Experts of a small language model: vocabulary 4096, 661M tokens.
Below are experts of layer 2 (counted from 0) of a mixture-of-experts language model. Rows are named router (the router's row for the expert) and show model dimensions 0-127. Each number is 128 + 32 x the weight over its row's rms, rounded and kept within 0 to 255. Numbers have three digits each.
After each expert's rows: a language model's description of what the expert responds to; "gets" lists some tokens that make up at least twice as much of what it gets as of all text. This comes from a sample of Wikipedia text that the model never trained on. Tokens count by the router's weight.

# expert 38
router:158164168124181129020167156109155122157126186150133115118130226154191109155141087113123113179122114099126088055122132098136116092155117172144119073095172123140141095109162077156170126131176123119122186111118115129123117085114099161175138140125165108102127064148134121154106148115042114106191139100140082103120155145152080141097121130143131152180114142058092110174135117102129146127115
Description: Articles after prepositions. The articles the, a and an, mostly right after prepositions like of, in, to, at.
gets: " the", " a", " The", " an", "The", "the"

# expert 33
router:146140135190191141105123157128105114123069128114108095035129188142135149127171104133139086165145112069110138105151081097162175097134120138103094124127163124064121060135163063110111120074148123113128161141142085089169079141125058120123060149119141101093134144125104077147127129122045208125148111095147079072108130143095142140147085197157119120124141130127119141162096082115138139146131
Description: Semicolons and list separators. Semicolons, closing parentheses, quote marks and "and" that close an item in inline lists, for example "Cheddar Valley; Greenbrae" or "(R1–11)".
gets: ";", ")", " |", ");", "\"", " and"

# expert 27
router:162156162176160135138131140110116088136096153168105178112058104162179127182130120111096114132173078109146127084162065075122119139124122119156106093140153155109109084165167139152176180059175095132125120107138049094109084125124093158192073151134187119095141147154147077170145069138085163154137108103139124150087139140136137124090170077205117116173150117118121140167111086112151134165114
Description: Word-final -ct/-ut pieces. Subword endings like -ect, -act, -ult, -ut, -pt in the middle of longer words, such as intellectual, deactivated, Antarctic, Futboll.
gets: "ut", "ult", "ect", "act", "art", "ct"

# expert 32
router:120134116187187131070192145117090145160118191139140162096118126151151118121108101096155121172169107139155090122140084098152108122187125116120088098140143099017140094113149139120195141103151128130096166082109094111135132090142084116149106123134199118112117097159138070101177169110052138145131114064083109109084165129097113165127133153140089143097132043134187118159142096140135115146162
Description: K-heavy word pieces. Pieces containing k or near k in names and words, such as Milwau-k-ee, Mc-K-inley, Budaf-ok, plus land, Park, Bank.
gets: "k", "ak", "ish", "ok", "ik", "ag"

# expert 29
router:098156139183191169072138145103173095174140165104138121085067170201122124133133161129100134122146099142131116110173112076155112150152106129132067090113132129093087108150131108100160154127120129104125126102109143113143142112084073108130101072188197143177180114075133063124145076117020118132117082100125129068113171117072137129154159149117111145161094173124158121115086086142119130151137
Description: Plural and -s endings. Word-final s-type endings such as es, us, is, ae, idae, often in genes, biological taxa and names (oncogenes, Reyes, species).
gets: "es", "us", "e", "s", "is", "as"

# expert 14
router:129180133167150179055179168079139128170141197140079149079138136140133098129104083129143051127173051126112075081161104128112143126182098139145097088149134130057117121094159142118184167089150124120118170129105066093120121135122116124135145114133134138096191138111132047098112120113115156135141075132083073082136153102111113156080125177139063117180097132121133147114092118117105153108124
Description: Countries, places, years. Country and city names or their final pieces, and recent years, often in tables or after United, New: Austria, States, 2017.
gets: "ia", " States", "ina", " York", " Kingdom", "land"

# expert 6
router:091165194194164139147154111150134122125126136134088120106084158099157144135173139041133152092116047145127134133174132104144155132137092155167059095124104129140097084076154141143177134108154153135145160098080130098180080070112098124131122116120195119088168116056140094091142117102054168103121107099124087129158122163080092143131208164134150168120127099121123111132133113155069105163126
Description: Mid-word "ar" pieces. Word-internal pieces, mostly ar, ing, at, ed, after an initial h, w or b, as in harbor, harbinger, warships, waters.
gets: "ar", "ing", "ic", "at", "ed", "are"

# expert 42
router:106182143156108217118119179168143114099083162075112152166110128139125178137136131126131076125144097100112144114148090107158094124161145127157091135119151127119089133143221152097185101036130129081104131071117071103117124117097097176105122103130169132133134130104161079124123134157074180129161087146108109096060108104085085187136149166184126159108095152108176105099105077101110114133097
Description: Words after "the". Quantifier and noun words after the or a, especially of, age, most, all, same, first, as in "at the age of".
gets: " of", " first", " all", " most", " time", " other"

# expert 36
router:107120183161093165073174152118175074160086140156097155135110154097132189084124126167146063154141077067149085096161123073174156132174133115177112133115081103116108158129127132141125104103180134120082134119128079122135138127133130127085097092145184055060175090139143062125111125170055182117123112148121100111126121092119112122116168149168144102130073137084160135151110073083118121162127
Description: Election and census tables. Table pipes, percent signs and words in election results and census text: party names, votes, members, "or" in "65 or over".
gets: " |", "|", "%", " were", " member", " population"

# expert 56
router:141194163223108147079134164132165129141124161128046145084147162114161144127111142148129136209170081100162137070162128148150149141167090114135108142101137106068081134117166140098153154135117144097128116068104059093107134117098047182096129133108188051061145154145147121162107127151102143121119094111104128105105148142118080139155195156149076106150105162148116126135104132134116155139131
Description: Numbers in tables. Standalone numbers in tables and statistics, often after a pipe, minus sign or semicolon: climate values, vote counts, scores.
gets: " 1", " 0", " 2", " 3", " 4", " 5"

# expert 10
router:168224134179145158099138121105163120111123162114106158128084099139180154138138114080192131189183058124080156117186115118154106111156183136151083096116161099078073103115121127151184143123162145120107148102119060073125126099087118084081070147083115104141152092110123070119127156132091127200148082105133136130113154165071136175156123156172096128121136166129141143121107146132119139145171
Description: Letter g pieces. Word-internal g and short g- or consonant-ending pieces like ag, og, ib, ick, as in an-g-ry, for-g-ed, ag-g-regate, Actinoptery-g-ii.
gets: "g", "ag", "it", "og", "ib", "ick"

# expert 17
router:124117155169150117098126162109139064102126139132144186077115145143206142149128081121099120158158101150117081123213112114130164120195135159111123063110124110109131093145146105143133109122181136133047164138127141134129137145068018120088105155160159152106162159152148119155117068126029150135174101116067126082081161155118132104139168104125111144162133104081129124136105103139125086100123
Description: Foreign name endings. Mid-word and final pieces of non-English names, especially z, ski, berg, burg, el, and accented bytes (Maróczy, Rodriguez, Clarksburg).
gets: "z", "el", "ot", "é", "f", "st"

# expert 22
router:137136199180157136106111111133151139103111159137139135101147140129225133101136145077086099142195096085156129092191114091147112118139155165122094131134146129107092076100155083130161106097148085096118192036067119133170118121082110144118123153147171090099179077107110092121098152101107168122111079087091141059098140106136103138075174121174096118156110137081151091145104107097123138097119
Description: Word-initial single consonants. A lone first letter of an ordinary word or name after the, a or a comma, such as c-atch, t-aking, P-onte, S-ince.
gets: " c", " F", " C", " B", " T", " P"

# expert 8
router:107139148174147152054137196146152116145159160112099127117074103168184122079124098113122133188140105104176122111203076070073121181148094176123172098117136086098082117121175095099134171091101090141095139109086097090155123109133103111189092117151153171095182172150094086132122129129075123127106095160107109118106153113097143141116121102125138142135058124110187193137095090162154151123132
Description: Section header markers. Wikipedia heading markers == and === at line starts, the invisible character in coordinates, and name endings like Alber-to.
gets: "==", "===", " =", " ==", "he", "to"

# expert 51
router:158145158147190135060132120136131131138101122156079200124099102180155157181131143068081157141099136112132091092186085116151112133183153121161105110169164129106130101147148079108130132087137123096137152105082120100140054096098094179146118108119165099114140081101141076110125050123063143140131118070135125123092151124102136148120157165151070177134124160052127106176071138163158089135164
Description: Mid-word consonant clusters, nouns. Inner word pieces like -ch-, -ath-, -ure, -ph and common nouns such as show, War, ship, game, as in Erechtheum, Chechnya, Panathinaikos.
gets: "ch", "ath", "ach", "ure", "ph", "ash"

# expert 4
router:111182171225135143109129157127131083161130184113096160069129162109152153123192083140135129102215061119183138152139160132088152153154126180188111108130135162136083122138148112154144181095139084050119137108095105082133086126133106099132087171143135138086185150125081137146161108134061120121191082148122119092149172138096114118095169146159141111184102141115132132144132096123163123140104
Description: O-vowel word pieces. Short word-internal pieces built on o, such as o, os, ro, ol, io, inside names and words like Cl-o-ane, Sch-o-eneman, plus auxiliaries do, did, would.
gets: "o", "os", "ro", "ol", "x", "ens"

# expert 34
router:099150152142143140084131118073117133111122137121116201112073142137184179118145109166106113167146074078176140123187115098155121097133138193133104144110177137070096089088151114144174143092175146162089161037118110117120062113107093172144127125159194142107154127168158128109139130131094205096165106092119128098140144118115104209129138162143080118134082120072134104123103134141137105153190
Description: Word-start consonant clusters. Opening pieces like th, b, g, ch, sc, st after the or a, as in sc-apegoating, ch-amber, gl-ossy, plus ordinals first, second, third.
gets: "th", " b", " first", " G", " g", " h"

# expert 18
router:088157186186161128092119148117141060157148128115090130066063140104175138116139121069114087115146106133149097107127054138146148091148127131158030133146145114124098082172220123122132143119136084071117134094113094142164140079127072142171119118116127128110145093129121104126079134126084169158196086078147125102107156178146136149136160177156086159105122140142130126086063096127131130175129
Description: Digits in numbers. Single digits and digit groups inside numbers, especially after thousands commas or decimal points, in tables and scores: 1,600; 14.966; 7–1.
gets: "6", "7", "8", " 9", " 6", " 8"

# expert 54
router:101166126204102165113137183100157047159138144112105123119136177105147154124138088124068094134130127133129113155229127060096117089191131190121138108134098170102116095146170102123188133081116100121123193051149099083097124132113118115118161152118128117076201156124150112151070153112057153111166115102098106105152141149128101141141129164160119157128113152068117144134097116168128157110148
Description: Vowel pieces in foreign words. Single vowel pieces u and i inside words, often foreign names: Jesu, Jaguar, Portuguese, Suárez, Matsuri.
gets: "i", "u", "ai", "ran", "'", " Gu"

# expert 59
router:121190155174155150122156145084222122125126117122058178101107141133136118128147141084124138095091097147149076069196081095142117149189125146164120131136138153107104145119146119114149178111115148085119151087105124072145120123125073159167091158104131104120222144105099137118129141115044166146157104145105129126118142082084090158094180209116117107109125175140105096161079092144156136125162
Description: Vowel-final word pieces. Pieces ending in e such as le, ure, ce, ore completing words after a short start (Bureau, Oceania, Zabelle, Corey).
gets: "le", "ra", "e", "se", "one", "ore"

# expert 15
router:122164201186146156084141128118121095161156180119095156111085108134136110117137133104121114190133131079127094035184143125089136097196103184123129076064127151087140112143186115076157133143165099111109171102091147091088126114130110107167053104152141114113140097123110091132088092125072214125117116103157125104140146136113122111082119168144139074124151149071127150142113101116078090088150
Description: Periods and clause breaks. Sentence-ending periods and decimal points inside numbers and coordinates, like 47.0335 and 1.81 m, plus section-heading === and contrast words but, however.
gets: ".", ").", "==", "\".", ".\"", " =="

# expert 24
router:132138158178180140134162153140134109143069139146078158077135160173236159110133107131130118120136086085145139097169125111119128098165149165138096144095141113068077079107129126136128102119141081105097157040082099113093129096105121168125107096140157132105198108078128060154103092127123143143130088090138118131085112131142116118086200187172101131134125129069194124197136115124116106119149
Description: Word-initial capital pieces. First piece of a word, usually a capital letter or capital-led chunk of a name: W in Wael, S in Sister, Mal in Malayalam.
gets: " N", " B", " M", " V", " H", " F"

# expert 43
router:137214097192175202087116117157140049136078154134070211121115161183130156100117124103116089146136073070149100103170100140124138125142124138130115106096137123108095087155170082100134120120129144136109157105120068155150104089114087091108130104124108098111137148113123097092086118106086155134117113076121123079138154174112065113103104102205159161117065104141122170146077122165145119103137
Description: Field and cell separators. Colons after infobox field labels and pipe separators between table cells, plus equals signs, semicolons and bullets in structured entries.
gets: ":", " |", "=", "-", "):", " /"

# expert 3
router:105128115166124183121123166147142145151117140135111213117134100130158138103147065136072119123146094095127159127162109098151119099185073171167120059112147180093113060172177135118170127120179150049060117077124100086144102153124107185181091129161141145075141087048108122101125114085085126110107102102127159107104119127132103199126126159169108130155153152126155165153130099143083127144129
Description: Month names, date commas. Month names inside dates, mostly after a day number or "in" and before a year, such as 6 October 2019, plus commas following dates.
gets: ",", " May", " October", " September", " January", " December"

# expert 23
router:132152145193141152087107115160124096104135182137105140106144167143172146120097100152109142121144089140152126075219102141103146075154121110136121037118101113144078084148145125116153115076159189071053156142113134141130150106061050130113112133118148091114167124121076080115091150113044119190177094088100124140141121136123125119128152193128115094153073137133123121121120080173143108139146
Description: Word pieces with -er/-en. Vowel-plus-consonant pieces like er, en, or inside names and words (Marguerite, Azerbaijan, Larger, Seven, Plantations).
gets: "er", "en", "or", "est", "on", "ver"

# expert 20
router:129154125185147100100146119129135145102065140163086137094114126114188161122151098112055121150129097115145109092201137105176109093159095155208129070141129117142147131154145128099152164129148146146087148102085071123139102085123075140145144103103144091063144084147103031131143075128061156202121129124115163126142171180132071108112124176156092147109117106148157153156108126168109085106161
Description: Inner word fragments. Short pieces inside words, often after r or a capital, such as ir, aw, ist in spiral, Thirteen, Lister, flag.
gets: "ir", "at", "ist", "aw", "h", "et"

# expert 41
router:116168160163146171057135144113183029098101157170129125036067114144130140126134100095123088127150095136164111133196146091103100122127128161132077134123125120105086080128204113108144108090143142163104158119104092136129081080112099156164128155153201113086130151117133128135148154082102182136082110123137142103085138151106082170103118131136070124151103136122171081187069101145129126127167
Description: Adjective and noun suffixes. Derivational endings like ing, ical, ic, ural, ary completing words, plus film, music, Best in arts contexts (tactical, Architectural).
gets: "ing", "ical", "ic", "ial", "ics", "ive"

# expert 45
router:063195128206141174109140144144128116139155152152098155071121101137184111118133086081128116165176124129124130094149126125145151096138088154127082125143173116032094118159158065136145154069124117124083175116083122132127085075154079145142164073154188118076159165096071036137143134108092171146127125115136114136133152137119076146138184136169098154137123125119136111152116115119092164111169
Description: Capitals in codes and abbreviations. Capital letters that finish or begin country codes, call signs and abbreviations in tables and credits, such as UKR, NASCAR, WKBH, ARM, FC.
gets: "R", "S", "B", "N", "A", "M"

# expert 58
router:094182190216207129109136147085148123167136145158044174111112139091161154163121135135137107145134062133128125176106090098077105107119124113135148118077170101105118111117123143164135155084123143062133146098093115088086109122154109149194117140126139103099183116159135091062099114138081198113144064120109118078098106149078121186121155158186093118130143117116163102105102138094120129149120
Description: Pieces after short starts. Single letters and fragments following a short word start, like U-c-henna, U-ph-olland, O-ce-an, ch-all-enge, plus Korean and Bengali byte pieces.
gets: "m", "c", "l", "r", "n", "b"

# expert 37
router:082145164170146121075146185127154114152116139171056143129116168147134104128134131111077156136154093143094125094168090090151151146151081182167163076143112113102078035067124128120131165109120145134108160077111100134179116096135118120148114131108195089080135102112128046108094088144068180107138107084104132126144193168095100149147116139173073128142150138139170116090112108126149170153177
Description: Personal name pieces. Pieces of first names and surnames in lists and tables, especially an, h, ah endings (Daran, Uriah, Josh) and whole names like John, William.
gets: "an", "h", "ah", "a", "as", "ar"

# expert 35
router:113126143198120162061113183152097135117107171146144141136076172161177160126101077129139128204190077153111109126182091127118153070152124118121095064096086176089094053147135136106180115070154064126127156111135080139105142066069110109128107145110205142141115119160138068112105119156068142124106118093131102117125130123125127138154148114185096147149103097120146119114133092136146102140173
Description: -ad/-ed word pieces. Pieces ending in d or ad, mainly mid-name (Trinidad, Vidadi, Donald) and reporting verbs such as announced, signed, stated.
gets: "ad", "ed", "d", "ov", "ip", "od"

# expert 50
router:066128153157102155048163163106182068117175132131102181094121169179160135131170148115155135126135120138117075066161122116122153162214104202120129099136145141118083129142132070071162140111161088123086141118110060116194115100067105115098127143137141140120173137108139104173101082147057166148122106134092170107123185145142138134126156127132094107144164159082149125124068119147154148120149
Description: Vowel pieces mid-word. Vowel-heavy pieces inside or ending words, such as a, y, le, ia, ou: Ass-a-ult, Kual-a, unrel-ia-ble.
gets: "a", "y", "le", "ou", "o", "ia"

# expert 26
router:068161191172122173094170131101169102113148126171118186101056136118130150091155096081161105129100078147093091086148101100128151104177119136135089104147137161130114063172136080105176143114157048117096126094119124144130064086121076160076097136156179081119116068117129089142166139129082121158122122098148156077107155122111092148125126167109075132094074102102147125158102124179107099124104
Description: Inflectional word endings. Suffixes that complete a word, such as -s, -ing, -ly, -ed, -ey, in running prose: housing, abeyance, commonly, shaped.
gets: "s", "ing", "y", "ly", "ed", "ey"

# expert 5
router:144151195219155137060076145133164131131160117144129151130106160125200177082124100156165089193199080141159122071142140117093109141140139153108095090085091133127096114124171093091143127099145108078130190112151101143126118081110052106166143144145176146103150160130118088115083101143099160167120100095142127130094166165079140145125131124169084117103163131098206144138124093127086119132150
Description: Consonant pieces in names. Single consonant letters and short capitalized pieces inside names and abbreviations, especially c (Laun-c-eston, Mer-c-ado), plus Jr, Inc, Mr, No.
gets: "c", "r", "b", " C", "v", "w"

# expert 49
router:126121164167155174088157155132162053169135136172160120108086107148117160124151106118132100130141088127125150074209061097088148072148091117128095090083141132093131091091177086090178125058158113120115147136152120149187125097075084176112106125136194128117145134158151091122113125123070178155150093128155123101115134108065146178092146135122144135182099151091145148095087095142117064164150
Description: Noun and verb suffixes. Word-final suffixes like ation, ing, ion, ity, ated, ment completing words such as consolidation, reputation, candidates, Variety.
gets: "ation", "ing", "ion", "ated", "ity", "ate"

# expert 61
router:148154188162136125094144165139162095143087146174088124073094146144224125174127150127092116096117074068119142102187114094115149097123151174125118112125108129140094127131137066099118109073103118066129113110118069096094100097118107171131123122098182157130198097104088091102137046146100143192135123147155120075115150125134122155106136132160094094139117169105152113095077085068093172151152
Description: Word-start prefix pieces. Opening pieces of words after articles or un-, such as ex in unexpected, im, col, min, organ, inter, num, activ.
gets: " ex", "re", " col", " im", " min", "per"

# expert 28
router:136202114187121137101146139124150073151123172141096139114114131085155159140144109143146106120131088091124107104213144137110132102142114143136064056131171134105083121157159071121144105080195094098084113107159098154131061080078127128089110122119180130077122068101135102170115085117064141130150140149112101085150138156122157089107148104172124142190137110085167154144046140159139083101133
Description: Latinate word stems. Middle stems of long Latin-derived words after prefixes like comp, def, acc, as in resp-on-se, rest-ric-ted, ex-ecut-ed, Att-end-ance.
gets: "it", "or", "on", "ion", "ect", "ic"

# expert 40
router:075149215182119137125120140142128097108098128128086118092125116162162136106189132127154141154146087145156112180211097090098186149201145151141107088111164193106121121176162094165144138085128159112099132072122127124099085107102075131120112105138137129090152134184103102094111095151049116180178095096114140102124152135079110155127116149153088087161126118096160116187072131142081093154125
Description: El and t pieces. Word-internal el, t and er pieces, as in archip-el-ago, tw-el-ve, O-t-ter, songwrit-er, May-er, and words like built, Great.
gets: "t", "el", "er", "ert", "ot", "int"

# expert 12
router:109124160176148170082149120122175117136117160145121176116085149101125112124156045127063114145156105104097128139153089134106105086138149164144087072121158113104055071094167123086152137093122133089099145120113142103176112097117104107154113142117167107080176101112159054150093066095051114114135112080113061062155140145116091182145141159145167119125160083118157157147100140096080157144167
Description: Commas. Commas ending clauses, list items and place names, plus "including"; Cocteau after writing, California, Los Angeles, arthritis, lupus.
gets: ",", "),", "\",", ".,", "',", ";"

# expert 63
router:123150135188107123032137102134093135169134177130087121057144181152136181103139106130133123132142082124142109090159038093084122108176165224199154122176127106115103129150138120115140096113161128105107148073100082091167130099120097152116127155108168128101183106120158114133165098128050134183130154135131093107119143132125122107080139126150110168130109165056152139108094129184133143102135
Description: Vowel-plus-m word pieces. Inner syllable pieces ending in m, such as am, om, um, im, em, inside names and words like dramatic, Phantom, victims, Dinamo.
gets: "am", "om", "um", "im", "em", "ham"

# expert 39
router:096130147150155162068158125150146131097134132111136146060109197147135143130135096141122079156167087092161122128154128111118091110176070163144148092144162143106084051115124085129158173104122070074121127126095040120137109031076073193178126138166155138144141109145123084091076069116082138131115133133130123129084152131136143144110165131173130141168115099122124118159135147147103078105062
Description: Locative prepositions after verbs. Prepositions in, on, to, at, from that follow a verb or noun and introduce places, times or situations, as in "moved on", "released in 1991".
gets: " in", " on", " to", " at", " In", "In"

# expert 62
router:114184194168122209064145148106144123170134139114093163092079142124149123110134133114171114137106087064112119120184090137138137173119125133132142096107135095032108105142209108085143135119121146091095130121060108090140141069142103116100109143125204090084114125150086079087124090100110138106137149146153084080135121112142074127109125168212104120116138167132136157150101110118088179149144
Description: Dashes and periods. Dashes marking empty table cells, plus signs and minus signs, and sentence-ending or decimal periods in prose and tables.
gets: ".", " –", " -", " —", " is", " "

# expert 13
router:113169151159115114076188126138153131104073148183148146054082115147169167106168116088153127184179090070156123105171126111071117142139172169143095050120140118096100129156159108109183141117157123102093128052120077076119103089105123182165077153149127126068131134167092101123157092153090146099131116134139104125117162143144109160090168143135097139161139082104176133163064124087143126109152
Description: Consonant-onset word pieces. Word-opening or prefix-following consonant pieces starting common verbs and nouns, like p in prepared, fl in refloated, comp, l, pro.
gets: "p", " l", "l", " p", " fl", "pl"

# expert 57
router:102145187205169145106126128121146111107155121165038181101108185135140146136139129123134124182154099126098098126167095115127143122162191193152117067124123132073096087079155125097148115107181090097120144109080102122105106064106032180113114098127147151093217123081131095119158132087092215129112122114116143100131149114119117165108152130149112108164099128133133108137108102155128140169134
Description: Table cell pipes. Pipe separators between cells of markdown tables, mostly right after numbers, times or names in sports results and lists, plus |---| header rows.
gets: " |", ";", "°", "|---|---|---|---|---|---|", "|---|---|---|---|", "|---|---|---|"

# expert 55
router:129185175171127207029113145158165081170119147147076204139117111132153144161115122132123063129103060106171157108144124086167142150150104128153107083081100153012117125125136114124147110116113096141137138093082127147132132118112087146119162136147143121110168121138102116174171136148091137102084107157130111123119195129071134114140147134115112168138121127052136135143059093103115085153109
Description: Infobox field labels. Label words in infoboxes and taxoboxes before a colon, such as Genus, Species, Location, Website, Country, career, plus units like km, million.
gets: "%", ":", " name", "s", " Location", " Genus"

# expert 0
router:136168134199166110105134146120159068147137182117124129068119172108162142090194104068124123118115050128124089125127086118141146109100106200099122101110102133104113113131141111142189157088138132070149120116132075125113102113079105146150132116106221149137155085120105048142154126106020147154098135106082149113147125116105147121107140174179101151123138128134158184138124124170094156163169
Description: Mid-word vowel-consonant pieces. Short word-internal pieces like in, im, ri, ul, ur after a consonant start, as in Platinum, Saturday, briefly, Gasimov.
gets: "in", "im", "ri", "ul", "il", "en"

# expert 11
router:171173182131147151079153183109151109089116137103124136133091140136124156120134113115126092166179112062137120102200080134091125090164121140179097133099152115094112070166152097138146101134150092012106112102080116112163076093090107138104090086168168110093179135098092108096087093137045181123108118128149149140152134172091091096112157140123131142148114085128156106128080102110161168144158
Description: Conjunctions and pronouns. Clause-linking words after commas or periods in prose, mostly and, plus that, which, or, but, he, it, who.
gets: " and", " that", " he", " it", " which", " or"

# expert 9
router:121127137194141154120112142147147105134087134147090140131142135127248172116150135090128072163148092099125171087160115111097131151169147153182098114092186168068093114089109131122154081101164119098100160087134115109096122094104100149164087116137216106114198098112152104134136105069127153179139137089082118069155172162145112160140163165164071154134130121104159099168113096103136144110156
Description: Word-initial capital pieces. First one or two letters of a word split into pieces, often capitals in names or taxa, such as V(illa), A(kwa), T(esla), Sen, Sch.
gets: " M", " V", " J", " H", " K", " F"

# expert 47
router:105135195182184157098155163134136085155110167099126149096138148123243179090109130089129123177145097079172094114161117092146118087145167173183080109170132128068077101133133094136153137091126085108080154065098131139123112137071107176141090126088143079108181132102150124141099080106118162102128114137122101112131166147136108130097171163183097108148094131150186109139128096114094118165119
Description: Word-initial capital pieces. First piece of a capitalized word after a comma, dash or pipe, often names or genus names (Bloomington, Samantha, Nannostomus).
gets: " N", " E", " K", " L", " P", " C"

# expert 16
router:138131218209143171074141136137179120138157150089145159082155138153214141143155127092106093129146088121152160096184152080127170139154171123127136139145117168064096082173134122150154136107180127078107165031106110141136092114091115157116119136119156132107187096068135070123147102150115152162124129103106104077106144164095094145115147178151112073122109097107153089153132108107152112098137
Description: S and capital initials. Word-initial single letters, mainly S and capitals like T, R, L, W, after pipes or the, in names (S-ánchez, T-HAP), plus inner s (T-s-eng, Penn-s-ylvania).
gets: " S", " s", "s", " R", " W", " T"

# expert 7
router:104169149187168173086091181095147133078150112076096116108118153156193143182155125132129108173131114135129103077173090082137162125163127104149135066127138142136047139102098116112188123119157093133080120082134119051103131099114148168092134124121157061110161113114143130153146111121054164110121096158148116038113139131095083138129132181152111115180144114091181091131143119166104093094126
Description: Word pieces after d. Middle word pieces right after a d, D or other short opening letters, as in Doyle, dictator, dance, voyage; also opening parentheses.
gets: " (", "oy", "oc", "own", "on", "("

# expert 60
router:075174175140146145116134129118175121167132130097110168145032154158130143138137151124124126162142057154106102083119118122130087143163134182094102111118113124098078118095196109117140140125175112114103118099167142148127174096087069145156092156159143075107125084186108074122086114136108165118134125145113083091115159139125051110101207147157145147164083100142155109187110087106140109136219
Description: Prepositions after verbs. Prepositions following verbs or participles: as, of, by, for, with, after, against, as in "took office as", "named after".
gets: " of", " as", " by", " for", " with", " from"

# expert 31
router:098125162170113139050162151129134111141082168124121141082121110137190099100123145122125148113158050158100097105162103117142139125164126130119084101074124164073092148090117077081191165112105116130083153086107074081149089040131126130119088163135175145081165074121122158128151099134068201092104146110125094090079134159097115149110162107136141136126127131142196131182117137131097137131189
Description: Pieces like al and trans. Fragments such as al and ap in the middle of words like Battalion and Realty, plus prefix tokens like trans, air, cap, main.
gets: "al", "ap", " trans", "if", "ional", "k"

# expert 48
router:099156167184147173108149124112139119112076140166109148113094108166187136131185083129085115153126124083149087131157068114109192117208115175167132097148123161127156106122173139133157162121113062141141134117106103133139118157144083166133094146091200099134126088124089113133154101098114126123150107115111106068122134114112097140090124132203137067224062088160129113156067124091137085100148
Description: List dashes and openers. Line-start dashes in infobox-style lists, table pipes, opening quotes and parentheses, and the prefix un, as in unequal, universal.
gets: "-", " \"", "|", " (", " un", "=="

# expert 21
router:071190134190170175103130115150119094148134179110099154089122103147162129135143078090126116142167117157126128073179132118098167086157129145127128155105186101065102124117168098126128150057138120118081170118082099078115121077120098136160151121162164077111210160151098084125089111113037183146110098165115087140120126191120088161115168120160078123147139148105124149109135127115094138088160
Description: Letters inside acronyms. Capital letters in the middle or end of all-caps acronyms and codes, such as SNES, IUPAC, mRNA, FIVB, ADA.
gets: "A", "S", "N", "E", "C", "P"

# expert 1
router:111146165203158166058156155063127107093151133084111158125127104119157132113157067140125088129096076092161153082171149113130085117164145107179124139073138124105028102116178115132137114118123113110146118105065091131172054066090130137135160153147173107164165103162112074150167140138087181120107061098101106128135167118132097145129114118161121137137093126090128111133073090088099118107101
Description: Line breaks in infoboxes. Line breaks ending infobox or list entries and table rows, plus field words like Preceded, Succeeded, Location, Website, career.
gets: "\n", " also", " Location", " Preceded", " Succeeded", " Website"

# expert 30
router:105139193163154137108123129108148139112094205102082130128131146122160162122117098128062093139140127126122088163189090110151123076173141137111130086125169146090120081155140117111171136101098166057164109067148114050103138085132105123151109079112198079117168096135114107124096096123055120090145132113109109099098094170115148151136140143172087113120115158072167121153060108181070113152172
Description: Name-internal pieces, adjectives. Middle pieces of foreign names such as id, n, ber (Abidjan, Isidor, ibn, Canberra), plus adjectives like long, former, local, public.
gets: "n", "id", "on", "ber", "od", "mer"